Experts of a small language model.
Training: a variant of SOAP for the experts, 505M tokens, 7702 steps.
Below are experts of layer 3 (counted from 0) of a mixture-of-experts language model. Rows are named router (the router's row for the expert) and show model dimensions 0-159. Each number is 128 + 24 x the weight over its row's rms, rounded and kept within 0 to 255. Numbers have three digits each.
After each expert's rows: a language model's description of what the expert responds to; "raises" lists some tokens whose logits its average output raises strongly, later layers aside. This comes from a sample of Wikipedia text that the model never trained on.

# expert 19
router:074136127100128120115169111116168142116108099129161092122139115142155179122134162113106137103146143134127112135108145122161119102136117128119160167164128098145142129132125124147138158109183142166131135143169116124151133112099109124164099108118100100106152114131159174115102136131155161141189125131181113125091107119109122145104109089114088120139137110139186109116156121095127164124090123124159126119162118196125113083146112126082111128120105131128132140118128168108112153160183147
Description: Vowel pieces such as u, ou, ri and capital vowel initials A, O, I, U inside words and names, as in Ref-u-ge, Cl-ou-d, rec-ru-ited.
raises: "ff", "ct", "ge", "z", "g", "v"

# expert 22
router:104085140093112126134166117137141180112074129130144097100178133109176103104102157132104136124133137124125113126108172132124115099145100190103136149085118095124108102125135191145094153127136120128125116074121113148143153116110115121116124145124118131108139129129170153137106153127155146112144128125141111137108106124115149114112146094129117107085126157141157119117158112098120143134167146067147104128107134171143112071157125129079103154091165141160154133095124132095131171133164112
Description: Newlines, table pipes, periods, opening parentheses and quotes ending list items, table rows, headings and sentences.
raises: "The", "L", "M", "F", "H", "B"

# expert 38
router:070120099100146121179130127157145132137119062132140116129115144120181106116139147145123116134129143131131093124120136115125131135127106153121156143123189072133168165103132149141136146139137141183121127124150164100177141132118116146117093166092084116103138129128125121116146135134113115089185155103133111158125135111136131107082123111132110145116136104112133109139187143106150115110160133091150125117167123133141153097160148154106110149107133140149134161152159180116118124202162125
Description: Final -e or e-containing pieces like le, ie, ne, ate ending words and names, e.g. Flume, Neptune, little, Aleppo.
raises: "z", "v", "ven", "ff"

# expert 21
router:082091134112110140105139147124157152111125112121150092127134128131144123083102162154135110082156112108162139140104114112115078145111105168134148130135135109128133140128138148157139153122167131168109131130116158092147116121119103154151116141143098135096117102165154157118090115111169121104160166114125163137109113096129167107096147140133084120113097156121163088114120118098103150097145115081135074127124134142177109086144161168105096148096145127133134145087152156101104120167176128
Description: Word-internal is, iz, us syllables, such as Greenisland, Vassilis, Legislative, jurisdiction, plus spaces before years.
raises: "es", "ions", "er"

# expert 36
router:091122099111074107175152124104182143084127114161124123139146131102149116103120136127088115125163128055137119122106144134122118152117125126133135123122120104131135128138159157152137149160182157127144128120151108118112149114113137082144122169119117144104097130142170131064121167126134147108169103137142135159131079107094167104130114107133131091110153114110151095147155105097089156081129115100137082124179122153142127132147125159122118129122104121144143155090163148117147171135154113
Description: Consonant-vowel pieces inside foreign surnames and long words, such as en, n, k, ter, in Kerényi, Kulkarni, Lieutenant.
raises: "a", "is", "ie", "ic", "it"

# expert 27
router:124132121116092110113127129127157163104149092128117139084138128094137116116141139153111101118132150073122103180144155121127087138105120160123152148138117093121178154147136189147119182164100123132113148111128157109163118095094110147142095130122096120114151120156147137088076106113157102115161120106101129140133135078123120152160119164128127142121128163114171105130164120142125153110168103103126089136139118149149109104153105142076098141086157112127113143107156176105138140157157113
Description: Pieces beginning with or made of the letter m, such as m, M, im, comm, am, in names like Rich-m-ond and Hammers-m-ith.
raises: "ount", "ajor", "ission", "at", "ont"

# expert 13
router:103116145123076144148142147117123141123123103125167075122152118112125095068107146108154121103145157136142120153121135115116133085133129141150167123102146101121136138179166138129137092165129119195115084118110105075162136116125102145176138141118096136084111082131141157110153136110103128102145142116148116147140104079136132109156148109109099124126159148111171114103150109141121144102159115089134123130140104130167134094142116144150116129087167130143146115106164155090158172122162125
Description: Mid-word stems of Latinate words, often before -ed, -ing, -ion or -s, such as Report, require, position, Reform, remove.
raises: "ed", "ing", "s"

# expert 3
router:117080139132097109123126136114147150114113104140143096140152109119157173114086151153140115141179127087127092138116157144103080088127125148129162144138140093120101138139169140162120127125109146145156139096162142089117134094121125111151101122094109145103133135091133151115104156121113121101151161109153092133085062105110188114119128134122131141139134124116204132112093146125142173124186150120116123095151123136143126090155122143128126163095149124129132148094143148106119126178154139
Description: Opening pieces of words, mostly Latin-style prefixes after articles or verbs, such as pro, re, con, ex, un, in, part.
raises: "cept", "cl", "ference", "c", "t", "p"

# expert 35
router:112116097115080124130155118129073179087099114095135122141159101125134124126103149129114125095169154130133150122121114101121115111137115138132141137128137120132109146126136159155086161131159125174145160135134134149138133127112096119169131135105107114100122111111155166118084157125169118107167137158140095107169162081178123114109142145126111123115116142079149092140117109079125142101181085119135087146197132159143106083146075145114136149119133152122148144132138123096139152155140124
Description: Word-middle syllables like ad, ac, ak, as, z, often in foreign names and ordinary words, as in w-ad-ing, leg-ac-y, T-ak-afumi.
raises: "er", "es", "y", "em"